config.toml
num_hidden_layers = 12
d_expert = 64
init_std_router = 0.00877
num_key_value_heads = 2
norm = "rmsnorm"
rope_theta = 7390.0
init = "trunc"
init_std_qkv = 0.0368
init_std_o = 0.0
optimizer = "adamw"
learning_rate = 0.00111
lr_mult_o = 1.45
Below are experts of layer 4 (counted from 0) of a mixture-of-experts language model. Rows are named router (the router's row for the expert), gate (a neuron's input weights, with its number), up (a neuron's input weights, with its number), down (a neuron's output weights, with its number) and show model dimensions 128-159. Each number is 500 + 50 x the weight over its row's rms, rounded and kept within 0 to 999. Numbers have three digits each.
After each expert's rows: a language model's description of what the expert responds to; "gets" lists some tokens that make up at least twice as much of what it gets as of all text. This comes from a sample of Wikipedia text that the model never trained on. Tokens count by the router's weight.

# expert 2
router:480524487549445473492443371507463528485507562493454545535526509461523576459461582515559500544423
gate0:456454554440548443470533633435642520535499540570577555551486538432592450480523451467587470407477
up0:569449433539459493466499524548533517467519523560515557507454546545544466521455541501459473534480
down0:604477465499579395495508529500565513538466520513588601549561453495561477472457459467533600550539
Table separators, headings
gets: " |", ")", " |  |", " | ", " =", ") | "

# expert 0
router:534484470499462501532518439536377419506503628471505498480584469539468566543515588574522482500428
gate0:574510534573424577533601451471570435477559569451487465425478472414572527536525541519457542407490
up0:522598581426439589492529473507545543396591563559519490536506422451554435504552485559502535453528
down0:544482642538442541491451570539500440411565595540419417520481477506553478531478510576399458500508
Auxiliaries and possessives
gets: "'s", " was", " is", " his", " were", "'"

# expert 39
router:543551483551441537519519418522382489417555521432462441460544470389465567485476527555528548547460
gate0:535458447526482543514504475519447534505382425383514488548513431555538432539402520550483494479513
up0:490471541495446494507457515504605538516491488485424509514533571527425406528449444508482499508489
down0:450477535459478569533548453507464437555536403543610489592465503439546476531450471489563499499534
Punctuation and delimiters
gets: ",", " |", ")", ":", " | ", ";"

# expert 26
router:541506487498426431462477414515399402506431567430472517493527487522471522467418542461534497490479
gate0:532540551441566499477498533493491508465417479547477577469545517483439507533448480531547513508542
up0:520509430427481521538513504449504528492414485444432487530580550543523472484534408540448493589438
down0:489412438436438486519502437425496592535443524557520499530507477495510574490586501480477543475485
List-line breaks
gets: "\n", "\n\n", "H", "- B", "T", "ist"

# expert 30
router:448497506465468414464516386531418382499524526536537483451505380507488519555440558535505422427492
gate0:519485484480595541435583518448421544502508519536477533506506410454556612405463569473609430496453
up0:514530529460608383513589511484441508560484313460553483525525520414531552456526594442522422522533
down0:533482529544461438550467509493499450555548479486597565551530462495529606513475522509475408478509
Function words, prefixes
gets: " as", " and", " (", " is", " an", ", and"

# expert 8
router:550462494511405439470479432530398543453447539468500467528562506496512580530476525482544531463459
gate0:442562434501493476550429564493560555528505496449463515466475557532475399463505530547460390516459
up0:412459565503483497512495534445532504481544570513468533542472422461549480505520443516480466524549
down0:482567553540536443551499461449528388467507535550473547474389521552461468536434498493445416439501
Sentence-final punctuation
gets: ".", " |  |", ";", ":", ").", "s."

# expert 13
router:550487505536429487494506380465449431493412503512488468497533475493472497594460525533616533534449
gate0:516439456513462407532443530561507497449448540543472556457559563405454578461541487503493556488491
up0:554472475471556496507512507583576624494427586482527502453441452462426514636587545481533509497516
down0:419612636528526477426546561521493484506533503569550470474514485512527479498495488451511522490555
Prepositions and connectors
gets: " of", " of the", " for", " to", " in the", " and"

# expert 46
router:591533462546489477489512504500412465546505525536476483511548461521445578481503559512518546474440
gate0:482479544543466398532486521534511584539577621472442556483524461554501551503506467541593459413477
up0:538608487529500521523479435573457400443424576527536466518463554526445496518506544410433516555479
down0:476479532478469491561430605506469452543567373542512472497459548499509465548485494488462538456411
Pipe plus capital
gets: " |", " | L", " | S", " | D", " | T", " | R"

# expert 34
router:512559521514533469516497362505383414511444591430493468452518404424462537479425569503560492483390
gate0:582520451399571439526468539438414612530588506427479515571581478560583513520455375559498574480477
up0:542602451485524480446423526568516461512486493537436539481627531466594604490565423479506451581451
down0:523505410534509563503471491489434551466471598484459545481579433474494579488525498473527418560372
Line breaks after headings
gets: "\n", "\n\n", "| ", "2", ").", " In "

# expert 22
router:511472479405434475526502402471436359506452633529497536479521453452457556470522543490518462480440
gate0:494574526526511450477461536458526456543428483560560542473560596474532561553587503494387492480527
up0:453474542525486431502559502492481524477558541527499515557624520523527441423509514500443447374467
down0:535443419519581509428548548489500475517493431526432561522493456533428494527538413545501454508486
Newlines and heading marks
gets: "\n", "\n\n", " in", "===", "==", "id"

# expert 21
router:518469499504487428461510438530411448521442474485430492525514480468409590502424486553528573434463
gate0:498517502411486507444451454522479531523471549422496523511536418477472410547597524556437454527456
up0:576608473434487456429437478550561474506531426498461500532484500528453508571561510515484501494541
down0:497469533566456507488437598563543477485503559547530568453580467434394458495465553465485518589475
Clause connectors, season nouns
gets: " and", " that", ", and", ", which", " as", " which"

# expert 24
router:472503548515446456531487393509471449413462539512510550434541483427493563513522525511574497454514
gate0:451535488540473525554524545595509380490538529560611516487592472509415520529399484597516505524500
up0:613452420506520452524557509492509519480550499403453561548485469529535500524469514541461488488459
down0:423530476493514598445519454528517507543518478500519506465496491495482470450516361503527613508454
Dashes, months, prepositions
gets: "–", "| ", "-", " in ", "- ", "ing"

# expert 11
router:497468534463464479522451393517420467495497563475539532442617409469543540476564538520570525451496
gate0:567400561431488511503484617571449449525418385507436518526369545499511497524421592473551520517545
up0:406619467410548469575418474548590481439540444504518487449509396561478505483467441500526463490389
down0:487532404596549577567477528487421460458557504505555517459444489528500476506524473503617480562535
Space before numbers
gets: " | ", " ", " (", ", ", "; ", ": "